{"d_model": 192, "n_experts": 64, "d_expert": 192, "moe_layers": [0, 1, 2, 3, 4, 5, 6, 7, 8], "router_score": "softmax", "normalize_top_k": false, "n_kv_head": 3, "norm": "rmsnorm", "attn_scale": 0.177, "parallel_block": false, "weight_decay": 0.18, "warmup_steps": 214, "decay_shape": "sqrt"}
Below are experts of layer 3 (counted from 0) of a mixture-of-experts language model. Rows are named router (the router's row for the expert), up (a neuron's input weights, with its number), down (a neuron's output weights, with its number) and show model dimensions 0-191. Each number is 500 + 25 x the weight over its row's rms, rounded and kept within 0 to 999. Numbers have three digits each.
Before each expert's rows: "gets" lists some tokens that make up at least twice as much of what it gets as of all text. This comes from a sample of Wikipedia text that the model never trained on. Tokens count by the router's weight.

# expert 8
gets: "a", "an", "i", "in", "o", "the"
router:471475473526498497487548526507473492504496490533500527534495505522500499518522450500501523481519465476508488485488506495525458484505531477484477498489453492537514463519523505501473461512489528490532490508545477488466447464485521507513466478484521512490474490469488470474485477512484536480473506503523506466516469490465537513502532473472507490534458481533486439524511497536440461497507537478536504472449462530529507541459449473487525533503473505497501482472534509476517503504468501510504457511529488484517528505478532538539508539531533495477472522464481484500525477460474478527
up0:499502486513493479505548522460557527508494490516461486495552535484501490486562490487484470490478525483516524515499483528508495503553470503513538501522473503500501493504494501505544505529497497478493519502497467491533488495503469463520518496438499547515480515468475501486532522477499503470498477494494557492481456532482503518472553481521487513527485511532481506503478496472547528461523524517504527527499518494495441515507473487472500494505552499448539429529507549476475482510499487476491543497473512475527484470527522528492497516517514524502505488495485540491499422514546496525
down0:508469504518472491497534479481475545464478491469534466497530524486489503450472499510456502467465478483469546524537466502476496476500524458539511501503460501514505456563511462491480496500489478501453508487502464512483468482487469480535505478550520493497484515482485490476520511471495508536550511470528506572529523470475466481489501507505540524486533521509506486511533456452518510532485507460507505537492475496503476513517472537470474532500498493509540502502483526481445466512504479477510473525511469471529516520507494468507522485493485514492488475521511533475538517528514441497
up1:497497534531497517494508522465489503514515496497482467520570497514479523490519525475470507536497467479508517519505483490551480497498486527526439502548497458518506499495495496508490528543523479487535513516519541524529490476521466504528487527450490519482498503476490494475524525510507521518533516498495485501485483471508393500517541525483505478518480513523521530513507501494493476455477495462517516528489473504515477483518460510501492542485521534492474484515428487504499477521490510433520547524484476491563475469535492503507513474512494529494453484488447503495500451512520499491
down1:498501549477519506518539495530513471469454486495492503518490491476495488503533548466508476534550478515520459457478501486520494526509457497435457499460488495525448516448500458453520530519525514444516485495496490489501529534557516505486482473486500510521505515484510499527498513534489480509497465497537508493468495472468495530525477531514478513538500478516492568481487516472469477546458513521528491483488510493470470501473505523516455530492489524482487548473507495455503528511491473516492507460516492501527519503526492559506478505497557532514477483501497479518489503514530514524
up2:481497484514470549521505495479511508489451493542473517466534466513523487483519523466502524495519494528540508484527497462524464488498484497492508469534466457472497472486529536472527504480543496493483466522504549535536474481504484498505494511481518472475512515467449490493499505519479471488528506512491488499442484467497449508488540524474463519479504505532497527481470462490501499483471483486518491552452538470519422491502489466441520501456509504497465509503420484498504497515489499466483508512502483527502440486511487496484502487510487536484458492486455526520504497521503513492
down2:481516529522506508532517497487524477462508489521513475456474486466488524535528483474515490474504537505490477502516488474489529515510507520483478510536467472475510505514458514488516459480488497477520487485479479504484514531548505460501545534535503496571486506532501492491513502523514472503464508496512548504448496489486498529496463499528483506545486520487507501472508529474482548463504523523518546477530496503502511503523506496498427533490495467493508528458500472486480546548441496502536482449508543514495465533523490506531527453496537488488499506524516502523445490455489459534
up3:520474510528489474491537531490459494497481486495535519492522494490522510522548524494461508534478463482520494513539525512567479512483524499507462509505473468513534511512487492503480484522530492490469480492547507464508454480484512502530481506485484468504500489493500491470545470503489545516505529500504462490529453481524489513472528459496467519475493493564461513494456476501464522482455548452515463554462501518536509521553523485483529459497488535533446522508496485484510500500479505509463491474519520508533488478495534503484522489526540546475460510472506522482509492496535524502
down3:487481487514510488516460476516550481511469475481471499489482491445529439526521564485504499491514512537470504474508504511491482444470536503454489465487480473510562506468530516498511466495518492499518495516445527523504494521480486523504498501475472505494468519465470479516496457497499512529480495502495523490438467493488519514549452518499491517515501536525484495536491483494508543511425500511487523472501551496462499509511514485540462511447472495502477508483533460499494508504488501513537479490502484488456537518529518535496516502483504498526487486512546517528515487567507507522
up4:513476561508487516496488480488505517492481484471510490473529477491523528493484451519501495475498487476544527467478498471511498474534497512510503522489479523531452471532504469532453516535468491488529474495505475488513481471518523482539499496477527522525525454468511481464554514504475475511515518489454552493490507502516460504490539480507529476526481449489494503516521454514486474494540544514505525485492460485487492525482454480506479548491492476520506475481537485487491522512505510491556488508515468482473485479475559439521498466520494502480495524509542547569505477529483504519
down4:487484482503426509455486503507490531501477484533467537495494500534502478531492501516514512518509498506509460528468526492525540475517485401474499510488473530515513490513526492478495539507467481555502501495503484521461527483488521530483485476518526506493502488475557511507490485493494504496448483467505475519536482501553500483500526467551489526486480512522507471471499504515502474492478501489509484450471514477530473519510519513450512511500515518507550515554493558488472500495503509485524545509513471491514530491503555489503465548499550484466477497451482455514510484490471519501
up5:497484489500519529515522481501497522494496492541479490509493481490452495490519476506504503491507534475519504547448531475512486461445505479473502498493446503485510490479461483492507532549500517458504483518461472543430476467501480527504482464493515480506505481468466476491516493500469541474509475500524519484499480477474531492500499498514490474508477521508495504528461514484532475483513513478504531484497501484525409554486496476471500490482490521479563492400519557521468528486475489479538508504490497500504487538494522485533485497495508502482477532486498456484509521511458476494
down5:547485530495445503515505524503439491502491498486537491488494549503491507522475521547521482469518469490503523468520481525526445505499494487487476469460506510550476543504464487531521507509531500563484551509553519507487537507453499492540496446456499502467499481516527503449507506514476521531480519508530489507552512511538501505487502509503501469479481499514501476483508493518494468464453510501482473495530452526547486530508486535483499508502477509488467481492510491471521475473512490512545512505490504542535511479487507447446486484525454471477478520515523508485496484497543493501
up6:501494522512490539533479493506518488473503428495530483511474504500461482477494497508520500490523525475493524499448491506542478506495518530487546462503455523493510488505517525550460496483525520487507483499467495488506487466503503465513497465485533471514533463481494478441545494467524498498453523454453538497446494497453518486470521515454533475503474503521419509562514454459477510469495509483515493511513479478516466506492466500520495534478491468480485452499509479483513465507491483482500497492477459467489482468488520516526541501522510486487508482494473507534487499505479471532
down6:468488502547473521440468525458475512500502461493497537477480551496479513484464498493484496481507466542527502499471500506529477490536503485502524493486480501449524482484505500504536492497468508544464509485506493521476457486478508506537505463518518497408488495449509491474493508497480492458492472504518515501470493522488523538505535504512514487496525485525497471463503446482484518459503532547518522491490515514474475517532525540480518478500520476516496472544513550455513499514460508523496482547481500511520513498471512498479543524520486526506445550449490491502497474498502461467
up7:459498491525480503553475476502523531505480458527490476496548474515503464456515527464482502513514498522532487501501488486547486471486511526534497481516478456505488495496513492500505531482548480490473469478472533521545501479495465508511509542444506498509497490480497485470517476474518514508511527492444495479439442509495445513510562550462486524534501513499485498530503474516516497472473490463506478507484505490503455487494496446459495528495501500450471465484453488465529476546454499477491513517490501450515459482470459484505472482511508490497500478501489522528507473511488486507
down7:496533573470561512522502486531508477474490487527477496486471541471515489506496502491520474523498519487501478516510513478523524496535471501476510520472495506434505508447471467479536503503525497459511475506528508465494496531517504532539461512525487447498530493500527542526452494514478484481499506528543520479488525522463532535498526518514486486525481482494509559473473505488472457495518491498506520493509484486473489492518496516517492503480479495525481537492504506495464511497459531496477491413525488523479484516533524440515499434521554493517509525548507502502486482492494505535
up8:505481488518462493483460520488518500496445472505508522460509499441527550518495540514494510559531471518526514550538499525529495479543507468493444509539508468518499491506490467463485508493524493503498464485512522521514455504510522458520515486472501480527469442505487504504511511476499448488501492477494531503525491512529461463503548480494477493506502525457468492484450477491490543507487545489520491556479472502528478532484544522482493495457499490470476485486526463462519490481488483478498539514527441479529533490515508491483509506509486513504458542490494502509518474533519472509
down8:435452482539502524534525459477494518532505500513497497516503504476481501475530501450473511459470484501482488496490500484494495543513509537527495483552500460517536509502546491488479500505510474472541478516473485509505509479498511476487531536465472505498501484467520521531496472496495471498503512489468467524510509456524487488568500484508486493533504480512500444486506553488494459496519481524533486515513461510520460465501525481501498520505490544487495526471478482530546484527434462454483505443461484510472494511502490522481530475507538482493469435459470482494480501482498494525
up9:467509538521502484520466497526487461506488485503442511489510497502493481490495456496510501502497485488529503442515507512509473473542539506537496539494477511505505448515528497517494507523568481484549509529486503497483513483461466519506435529473505500484489514508496493484475498429521510476516495528509516483472498525484481471464493497489484479516454526511500439495512505501494475479500513553518569500516470527532514531514466500497500504504511461517529422503527476481522481475493473485508489505515497488551502504578473484510531537514473486494520512478493530493499457485490458525
down9:474535506489510514491500487520494482513510480488504532493468477490527492461528469494516467506441504456509489503504436478508462515473491517492524497489491463493513531466448503526477464481490507500485530518432457475488488533479527462454530499460488498503523477507470507491502517503488518523493507518542515508472490441452550515534529533508504452521508476498476509525501478503487503491537500498494528538546522491462499508497491533525485522525507512482514477459519501479478517518509513484493475442481512473524522493517502498508579488471458468526481467554511494530503518503514477447
up10:520504539527509508491474494516508482502491472576495535487523509496476516493531580514508543538535490492507507509518506500518475504500510491482453516520502462496511514494528475512509466447519510456484455496488530499531474500531483486485485460484478487519480427487540493473529506503508502491492512513468503448477477515507458517477547511501472497513502500497471482481468487481485505489501514480506480539468519528523463507508504471442481485481520520476446473482473474443518502509512531462482544501507485459518501507535498482525484442513502507482477499461460547519496467527525510474
down10:512502528523509550514496526528524515439532462535468505504489495507484517500506513537511511547508513522492494510479527459470476551488496508476513516465468485467497485551497531508513483482505437486530449528492488509494482500491496512525465459530521511511499515508504478492481519487482482451483507481514515518481489523437524484522524467478534483525528486473433501501501488525483512493522550458506535469510485488489460496527505466516514454484516543511479500496520493466466509515484497537503471421536507472493507492511491500518485477522502460522498519510501533489470448451508527531
up11:518495523506482467562513469491512565488501481522462455526528489519510502510529515514459484492471516487504479473509513481524484490538496510475497480527477503462517485530483443481486501546515494447470471517449434472485506490491495460538551515481524502509503504469492493495510506487477514476480490502464520494490481506498495497520544511493510475528475546490446519508459501478529464545522465461508528520506501470504505512485490466495515498463537466505489487493481555501483466481500434471544498506498491481519471487471525527522509519520572513488470481519515466521502500498485528493
down11:520529492470487508484509477496516502487481496517536545501510531513512485477521499503531500515499530447514472503493453512482515499500508491484504514498559507539490490504501505551483489514540512550506503500487489534505544516475505504505521503525540492504520490517542490466501460488428481524536444481509514497513495492526508472520494473517535548509495464491498504483483517487482496495472448494481478453541484513503499555494497548463435532513492479516526508481520474466550522486542520478520472482463488533483569503499494510487548522528465457506510476529497491545504514508531452492
up12:491476498511496512504457533506506485504511488524513503481503518469449526515516556506491572510532487477502471495540470484544483493477489503535483492514513448537520525515516481500509486464510504464459483474490527485522490487487508496545488464470478459512463460489523486467538501498507465521508537525495526457495480496564490484498535461481467540487491498523494482523505546480444491503462537440509532538475468495521450518517512492506512488491499502468478502468482473461534482524473508483506508484476477458521514480500501489497482449520479493492480472477478557520499468505486484473
down12:538538483486529521535514501528504498467512477496479466496481464513513487499500513533485490565469494500503509494495502475500456530509500536455503490494482535463533498538465545504538494475497487463511479526491519506511507504563501501483444461514472541501509506468493499509467525517516489467475533536533503479454450516429473476489542467512508475506498489450464525509448490500493516513520529518456537485523515513481472497520491443493548470494496522533430495501524485495487503524517524507510463489515469472476526505498508522505460496515472494517488486511495522483502467487514533499
up13:481501565529483485529458448538509513485485464519495518536523519544492509504516464464501502513489456503534518472497473477541491511508495532541504492553483465475531492500528487534465490492572503478487459504472496481518494489489490474480476509484518498531457529482485491501540498453506507493497514533488487512465493497488454480492513514488500508516479509494482529523494504461475504477461502457516515554494469457497441442499514446453482529456515514526458500497464503480513489503479467477464495493495490522500487498563488510483501458503531526489475494473487531501511494524526500506
down13:536490514488534444498494492511449497447480482505499494517490530445507527472541510455476493522495530475505506500519500497481496503515514498453525473493451478459513523446451478500487475505502518479516465546452498528502485516502514507506519510518475482506509509476501463494454515517489508462518474550498583485455498493446502534491483486479520504504520463494513498516495483442491513514489514509519528515489483540489491521468503513491447526492529540492510503443477502479463533488508481494522440526499526508539510530461514535539488512507529502479479531475517504510502521500504473524
up14:505500503498438481482481476501519494492482514485486484552551493516481488506530542483475511494518540499538471545483491486544490534498494507511474487481493529444522511501509515521525473499431465482502493527484511501491488488534505468561527539457499453467478511509470501510511554493510494519502503513491520521511466546483514484477504497484505508501520468483517457538471529503505523454531517461529482564543475494507490493502542490469486513505501480469480523487510510482505483486494469532469541495492483452516473482492469487531492519531503520495477485461535514461509438508490490555
down14:476506505505508448533484497531478532522505458510475490516501550498492525480490536546502480507502469497506467473504475498510501496472525506499517498499436499458508516526460469506538498516499519456484535484494498510491489506498457462485540515490499573470503498526439528534489497517520476491507513555536493521522501520503493509488474481525517520483517485510539505536466474430475485532517496547524488492477489488459527487511479486510504534556491524479497471512512475493475478492499499504480493465489441532495498527518510478519489564482452445534492504498519545487470508537493485514
up15:510502486548482540513457515479502513511492504502475512508508506519505470488516543513521523512551480471509505475489466451531489495509461489484473472501485470473500514499501506514476469502529511495495516455494513493519477505494472513509506555466465518472535541489510517478535458470519508500475524487462508453495485497534522494483516503497512499475499511523463540483497521498524493497464528472516527523507543505511448464509501460505530488466505468526468462493459509481524469510494529480443510517486515527533451459540518485481526482531509534476494528434474552492518485522577528487
down15:481493524553540500532506500510490515499477438483473484506510538471473525473496502510522522507503497504511502499464485524486478542553544551493534476501491460496499522470457566484519464501476537490520492510455498518525487496537510511483515510497507531493516522450515513528490528443509480457501492513543540494486509498444488502476512501500497477499505526499477516480483493443523540494457500502500493518518512504464508507530509479519508525512475472471473508436463490480530524530515516493534449487519498520489525517492502553576495487524481471532478504470500504504472465482492492524
up16:515493507509496514519500515518457503516435478534498507519542488534563521525538497479506493500470527508534512508466533463508487469536476488563490506483486510501510497552481481494491491516481497493493481500456456510487481487515473503555477495493497488472472496483514498485473497480484490481547500484516452506489467483505493523493505470484494486507474471491484511527496426494520523464507541490501520490471511467532520500517505510497533483461544484503510535535546472477503492535470441491558511467517486477491489483487554465508512472523536522497524507477499529540474466441517492546
down16:537484488489528504527535495480458517561485432498482458448445486528474513491493464570505496489508499524530519481483512515489510507468499477490526529531566490513503459534479521530479561525485499497495512492512487508494520471516514493507459516480479542497453497512459494448531465492492454502499510495484512492481456501516501509478528511516490500531469535490456499522520489499508481472521457503484511499492504518499452492531512477494521522523501496534473526516485484484485477525489496478532508464482470518553488456473495501531536485527452488480519522499496458514461473516483478481
up17:504507504551485529524445491528548481478491485559503510494542498511502497475507530488491514510537494517546522500533458450537492469499500485479480493521502462453484523506516482518477498491553532479502517450471546529552487484524499484508503531492511484495536492464513500486519532517512501487518524532474503521500480488467459502518539517492482446516502531507503507562524513492505466452493515485516488503475485463510436494500498490488510538468506472514500495514434497462490532536479495493531534510509454475520455477543499490510513512503492521480483495473451555493505481497514509496
down17:477482557508520505502501495532482451427480501503448471552490504493486515502550502477518471491482497501487490485511515492474493568536467523465498510514455512459474507530480537502480467511463468468534447519515472514477499525482507483494509465510472503524523506456494489516475526497529459482508464518509540510497486538446488530499466519505522498545487495519453485496479481468481549509487491465475474497526462516495479475488504474470470535478492520496487501484482513474490546519487467520510475486496503479515495513538478539518510483546559496499503507515458473506475508484506504534
up18:466507522508483500484519486511517484486515494542492486529498512497480489472515462492494531503494526458513518530479503469489494474490503495506493507525473525522500476453466485513494504484540542495543485487456433507448472482498500470511517487490487473522493478476502493484544524486496532484510471502502571434516507536523522409493465495511469465507483506495465504511538483513524516487543530511517509504498483492531506564470484488526464493518500520485564481479519537510489516476471456506515484473515507492496517491484535515562501545480513495469482504510546466456493502501464500514
down18:509459515474491490501494520502465518482513494519549451498470538501510538506487497528465478486521478509549532511532452544505482481453515509521527492413457541515548509516523468528531485470496491491482531484540512497474521506489510496506475450481513494442523498465501491510526506534518525557486526511521496497483476502545511450491528475491490466502502513471481493510505464514497476447455509501497508490465478507506454500499494501497550534495539526513494516509554505501479488483495507490503504504476476515519532520489499462463473540537499463452481503510489485497474495522531510520
up19:471482524526482509479519478515534482487462467533472540519500505504514468527535498515467501503455512446501520424461529477545497497541487515449504459513452507482493509517524501530520496518457509455491505484467454482489473480488522466531471478510539524473462495502499483483490522524517491476527466535506505435490482496476511505484495498487511471467469480529501514497514505477486459463484469448490518528462500497496505497543494451469502546483530519513507492539501519483488494474505471524509486505478477545510469470483507474542513492499465498514485484494498509489461452470455499508
down19:510493542495462513508469500480470514492517473514509492530512508520495507497474519539497499497494483507535486468521495494487472475530519499513483504499491535544495523483516531532483549518491492534500548542500477494516466493476466549489549475495525478510495513514513485468570448507472535510528479431511507508503466485526488484520501512533516501499527563517512468472561492497503485512491489518499486458513508525520445505518443555463461512452480508487531478507510475464500486459495534450519533503488504550510526489468465499487495500524480463530481536498523513528477507514515482497
up20:526501517493482489543474486503482491480493476508478457551506539533499516468512505488483494534486528481540516482494523541534495518535533477448456537494478512510472450520522486542461472484488550506507453539467487459487493491479502470521468490462530560483500471478511482494538523465520498498488525464496525465464498523488490525471538485471553522569445492486485496511467484509503481502508523489503528526499496479522485508470493508489473496476495494483497459475490502502472458487491489516530510489537490510519482478499504465467499528540535492507500481497454538525512503488479479558
down20:451485513548480552494535471473506494513509462522468514492526487529496512483470492549521543526489504511525490530478531504486509462504475474515497498497490512478524450520531465479510532510498504499468507510490529550485487476495497535527494511544514522487501502490473458456527486474462496454545525470470511545484509477486478524487500493527469507527486478547500487465521452508538498481527497506517522476467472519432483555503500504501513517513505514533544537543490487480537501522513513488502511491509477479551463492491471497551505523459508528490483528476530462476516502493511470463
up21:489498494511464525525498512457486493506477500544501513475532477534501487494522519467518544484527494518533506484513498480540437460479490489510476479553475447488495439477489515496509506492541513486513523513482534517548479464500501498529534492486495487529497519483447486499491491526453479489534496504503495477469490477513470506492534501483490535476502490522547515473476477490493518495424481472517514566451521511516469488509498456457500488476510479557497513497450504514526495529471502477474502509506479537511458488491488511513502484512489556481448494488479534523500492536554505508
down21:503527516492519504479523482489520492484492500521516464458494484502496515507503502491436505503509485504505462537504492467491519526519503483443485480514496477515494541560500541519494498547503505511493461527439500537487518483488517491481483513509505551533537504534522498514500492506484512506426434476510530503459496458506467480508505461527498506500507539519501482488502482466477521521523490483524529507515490472507472510504482496488496540471486493507564547533497450524475505522459494508548486491517549499540469543543494495508527492483520472512517479529499511493450472483487449553
up22:456492513510521502505516462519501497501474472487470525512529463547505549495532489490479519510485530502524486544507506508525488481504497486511503501516460486500493438520525508520479509522494495479486447531459520497505505484496495522506488506482538465475509503486444488485512503533474522491474529498440472473480469460468502509523534510480496526511473484477510488548473487488552496501531523464515531507459480474531459543509498531490509462468506548523521469476539522532482490464485473495494479480534503480543494532483535475444506532549503515487473462485518542509464496494460447508
down22:533503522562465525517523498506470534507500475538514501490522494487481517478532463560533507470539520473462502499486481502522470427492485493492461491444503478534456451501538443485474504486532517523506541483492517532523466479503485503553483548485490525506463472484476491481487456499438504487503482499468478541499489481487482570484527468510493508521467504512474508481508488481517484463484478536508529467507496507497521548489490502500501483493500474523477514491482474473503520497490515512475513548524481514530493447474480483498489500497482523505513532477528536481499508475521464510
up23:513482479528487515485486519449538526474494431505502515482479477469504508519488497530481492507510471473506533501488539503546487502510480476460488483518453479474532468542483497514487501501501506453485499482523442483523483455536499477538492488465537515509529485474480462453549465502485503505461506475487481489479479491524487523487524519486543454514468444526475456531468459484530485469519536507517477538487482512493481522503502507485529515471498525477485501551482472491494497486496502544485485502492434527513466506488582508522517506538492513495491465498477520484497488483505496505
down23:473481504527455542461486530467520500495486502536514496486529479537518512517485553495499523492518502506516474520484518480522471503535529479518503532505458501534491455437559482536507534533493482573540517486458506480509503534490454480473560521496490511487471498493544513468540471499507486496504475473473471493508490511507478491534511485515514485520529496482492491448546481509522518518480448492479487470493507520461475492501496512437549474533527507517496491514496510463482507466535494460544533490487478484472544492512489506498510533475488522500489482495542501507502535485501470502
up24:525478492498498484540482505486461472456488479487494522516523502518469503494491517479517516503510460489494523521515510499496496491501530484504513508504493496535530517529525499503483481535564469497547465472487508474468482485479450491515496543495562505521521435479503470480504527506462485456517479470484533510491499526519422492517575521480506484536463475527495483521477517493455498499478564506524524498487458514502489553482461462467466473484509535496541479499506544512491519547499528527521495515505505510509518471513513488453483520518519481498453499508510525504511492525493513549
down24:511526523541471512531506507547522456478508458559498518524517531512509484520531480510506470479493515493486451496484515496542493460498530504493509493455536491466528484533550458499520480465532535462498476526486516500493511497492503467543485485470488512490534474517553497527486461530537497502472491502484449526489483519543494499548499489508446519556454447516496507476475458484496490477475479538511480464470502520486509535505514488490498521513526520518519512557506484511515503517527514485439489522487496521474533510505517523491469521513539512509473506483491490516499516544543494527
up25:516504507490501548537508482500501502504499456540440503478490474526479509528524505510517514508510525473513535516487545502505481494522486521465491478530435511488517500518516508495492475510497499442498485477516446467477473469494481423540484479478484510518513534475458477466502479471519462477457479477522494476468486513461505512486546499510462479490493533489428491513500504483515503487549511491515519507502453488504465519530493443479493502478518486532511491482453531464500495463482485511529492487470454476508465492481518523557509545535511549477487502484525517496496520498506493512
down25:546505501484464494437513513470449491455462474480538523479502502516494520461501512526495502477493518517517509520549495527478484503522526498521487487506495525475530509512472488530526486481496528511502500526477527498513504472447494511504520512536510510439495504514492432449483538465515508455522490506500539528517473532483511511495530511491501528488497474496565481484465502526494485497457444476465494479503494502486490506474490535445502498545470480491539476474503487471525500513509510490524455501508476475586492512502471491508554497536480497506494541513503496530485504507536501454
up26:497474484532490496494518493480494500482484480501539512478532493500503503469506532518542505548486473503526534501527494462538478517476504495498458475517486492499505505481481476522471488505542518496517464506490538506563481490496504489515484472500509517488530496487525501476473482490503491517519476491501516482487500475474439530471597528501522490511505494522519533493505470470488444448468481459509486509452530485491483513468463433434441499496472487486486513472480509502472446523495508461528530543501476493504513514505464476534502477494451499488511514488448521516501479535526517491
down26:481486512540489532546526467493524524532479486546516483500493548462531501495476512502427519518516535475512524507492530520519496500489504488538495493455530510519545469516535471524448485485489491484508489532503499505486535460529498477434490508488477499507501486459492505537484470486510508512493522492526502501467500505493488498468468481491485479516483463482487504496509483515491538496538490472485546523487474478496476533500508441525528522498533564510541526536487527499504508505446518473459477495473516490443519523532493503473496482525530491484527462492546492478542473490516450526
up27:507476534544515506495458532489519497503481509524509517493516499533504568482514568509500559504470493508516539496535480487560481497512512492475456479531490477499523481490510476511520479490500496511484460493493549498524484491521497496516492484477505544486496491481538494478525463461522504498507502490489480478535474504504449477495553461500546481518495487491452496508505477496495493469501527477519471551445523491535467491521513491484532478469505476509478469532510480489503473493500506438508561493522489519534486521518509465510487488531493497479512529459448566504520496492557522485
down27:457502503502526547518553471535500488497535478559440493500482496529464508479511499549495496500480516516502499514497545480497467524548501512481514501501466483508517461503528503496459524459518496463500460515481499528537497547504490508519482495514516478497494509477508490503513534520504491432514481513465534494467514499483521507522514511520505544548513513493499554487506459495509487513526528520515485486475481476514479468524500509514468480507539583489466470463486487476481492496497486475509502455526511504520510495517533561486499517531532480523505494450484555490523447456517495495
up28:489472503500468509481502490405547519488497477486493507472506464501532502500499476511507492495512500481508467493474523537550473436511483481487454483487464489494509479540452498507481556523494524461543489486488468458490481476524505467540514511474519466515489508468450474468536468528474506502485508491478505508500475489491470491510528495496525470472495446486498487521529488493485498461527527488514515515477487515519497528488505497523479494484494533506503497544517489457509491478496460544514452509520459498496518479475566455526503529545467534496507512492528544478486490481452497495
down28:525483455504436497455485465494481515488472475530530512480471481516478514500478523465473485537514502524512468484493500492487500450533475475513503502496463525516504465523535495478512523510531472554514522510487515531531539505506478497513578538483504521515504502473520475488521472521470478469471488491478466508501499501523486497515515469510459524486457477508504452450509493528527508495487504494474502474489507537518496533520511510501534465555539528503517511517508505484499513485531495470473523536496480449485561458507476476516490542505524514452487443509528505552523491480525476517
up29:493483489521490522520500462492490539488488489520497512458519482501557526523520521493529492501508457495527533521525505476529469493500489444491503523531471496508541454514552466514493485491540494504521470490497537502469499497494483486482532501478476515499530523511533485485512457492506500468498541532487489505487482496499441473501513510497551466491525492533511558513483441506475479487516521492517499480466512464494425493468512495479532510476533444516479505503452476449538507514509505497483510510517476493518488476547520453499482470512465559480480517483447550505505496499530511487
down29:492464508496514489534525484489523496515515453483468470489454471502463489466544480536497457494505516503477496477491499494482508544542492534508537480502471461468506490476501500497515490489475506518550510533451504546499515510497496511527541511529521490512508481485475543509482501508499487445559527486468493482473502487449509508517472508500515522536468448494499521532544529478505503498508513429527499502544502498487525506511500473540479501461521521480475477433501485488510533527477510471508485454512524471525495492470490505553524483517517442473518490470534536526513493472490500469
up30:467516519483504473495528541494496538514492447521489523523518535561512478532537518484490467502487525464540474487506513499524493522516509503509496480499480527505528529511462497475515498544479517475486494510462471483485476471523509427552543460472505448504493477505498494500542479496491513475532524517497518485496466516470514511471499474508482476496480489516478495512524496561496509456525484517527489490520445505522496540522533440524492521486521524508485491526551507496509530508465488491499490486487462511496475499485544484481500453517507540490522493500566519448483471448492484530
down30:528482528551438500496536512476497513508514493503522510494526491555480507481524483547488483500483496467506496507498487523527454443465469493481511510492438508485528505512496451513507485540504479540522548494513527497500496462499473513501509511482499532504520494479478478470517510497458479501519501464477532527542470520521520487519526498463498515446509466498477468481511526495532438470475497507466469498495489512454480510508480471471470519483479515464519449521546501495534517494494545465518511515512475477545513493529511524548480510536500471497548459527497508525524498479537482467
up31:499514531488491494525510492469505564495462447519485483524526479505494498478539450468496479511448490497521479541489492509526501463504489477516505509529475510463524471546507497483486524576536505460513479537516523502475495486528524469498505491480516499525489524504453497508515514458511546466516521463477474561514499486488470513501533492483481522561495529476519482515489496482506520502454485505522467523521464493499480503526486481465442519475508501497527493520466542488502482494487492479462516476492495520520487467480511425514503467499510498517493483498512560477495495556530485529
down31:513479528498465525499520497488522509495527537518508556501477513495499481477491519477533508484542491510527531454523531489523474503497530507505534526514518542546487495518554474469492501492506518524476512483504498506523504510473531482521493462453501495472477514483477523484500501522516532506492481498490457540488480501533479477557465513519500476514455468509500484470497491508510487496441474506491491496502478486488490507528489493462454487528472512479515495511444506482535488462523496515495525574487509542557522510485493518439489510469497497565432521440520512532501530494534483483
up32:544473538511490476498491502496423474495471501497466483514491517526486571539551498481494508518561485486521515512512493462529474534526474459487470483544514496476488474498518528447474486529513492486519482493537497522513484493499507477504453513484478538506482466511499474503504495485494498458521504499504498485536499505496465500509503480474479483519454501554515533541487500539476487498474541424515477513509429481531484486498505468489484521458487521529475511517494530485477503533486454501502521532559474490489493490486480469497480502504497511475503514472492537481501521527537505537
down32:478483490502544521535524470500530458512499509534497500473511507449505514462540520482467489469513510479492508485476485484486534521497485516440489520502503469542509504512502470498497481498507553527562477501488551516480504474517507477535486484485485531498507515503499504537473466506510499544469483509495528500496488479517504497540491504474467511512504486472511535510486519487552452529498519539520517503474495540514472449455548522547491539421506503470488507532487524455526523498478522493510467467500516514540501503479526522463497511543506528524469518439483497517503455530523493512
up33:476496497518477540541512473494530525491470478546483498479529488519528504446508529476522505506504497519546529505532479468543449469514517490517486493523482479467510467473493513494516507517567494492502481500486540525547496470518485498494531519479500492511519507474465476492524511491504490482516496513481509491453473489489457505514566544469486508486502511524466518489498479488511451454435453484511471551481510468509456498517488455430515496480482523476504493504433507491490496494461498448487520503496521487502478504525480491508510489510486541478471490508459542523506478538517510484
down33:461503544511533509507515476518489503431468524498486482521476495494460520512541487457512534485491505509491491483490504474480484530503520512487479506533472543472509495530490507481478448486435529462495435524490483523486491518501489498473507482504478501531506489502516479520494505536501455470483484503522565493489483488479493512467476501524514528533526511516497489496501473471438546495476511491538524497538483477512489500514507461459494536456514486476507544506478516488484534511464472521518481458521552481496483499525495502539540465529558512509510478515507492501457492452481474547
up34:472496472497460497502481455518483494504486505484507490521509542467497533472503500508482457489501522461510479532447510495498492511524506499533467506463484481480478467468480488526479508479487536440505529501464464545493493494548500501480540468496506486459528516472519492487487486523510526509505473462517486505529523491490520544518495456494506454558498477490505454494491519524469537511534494496499497433521487506527502493452512507503471533508518563486501531541471530461518488516498497463471523473488476492469481499541501528505524474503507483490523554511513505474535509542463431502
down34:523504483577437513548536518495505496471487497519471499516529497491492502516509455500502512514504515524515556470520492468529519485530475460506561488492486508521475518511493490508498546505482504509481508523440518497463494469481477510505528471458480498481485472464535504463496490492504474508479529451515495538522500491495505494495519519546470484506460481488504531484499459519498485515536513529511462486470474489470495487505509489500532519534520501488506486487483476463519493490531545483512520500505495443513460453517512508490477478506516447495467517492435457466577471511495489497
up35:499473501529527490519488483496463528514470489489533512449486505453543515491505551496501542500498488509523488523543502477506492514516475491492449485527490471473496504518490476512481500522524466488479482531505501473498463484492477517514477496483480500468550481482510493453544488475485483477538500502537462444520442468502481514537541472491500490491489508545523543524457461504468484453496514428511510471470494509547479463486517522496561481501492489532462511513499485462519477519495501463464527512512505508504480496500499469530497492525448496467520519497437477506506516473536482506
down35:485510474472532512505519470514559481489503440514444495501485450489473440473531513509459482500508499550468511470460536541516472544528498497474492478450482450526494494487493548500521529500477463516554508504480505498536545526513470472464508517497508482509509511510477548548510467503470497486497514505491471482517475480485487497534470531510495498532494518509502499452526496487515501487485505505471557475555530492486468478524512489529518475480528511483480522480465539481528462491483471486529514473501501493488482492520506562483492494495514484482531488456509529514484477467510502495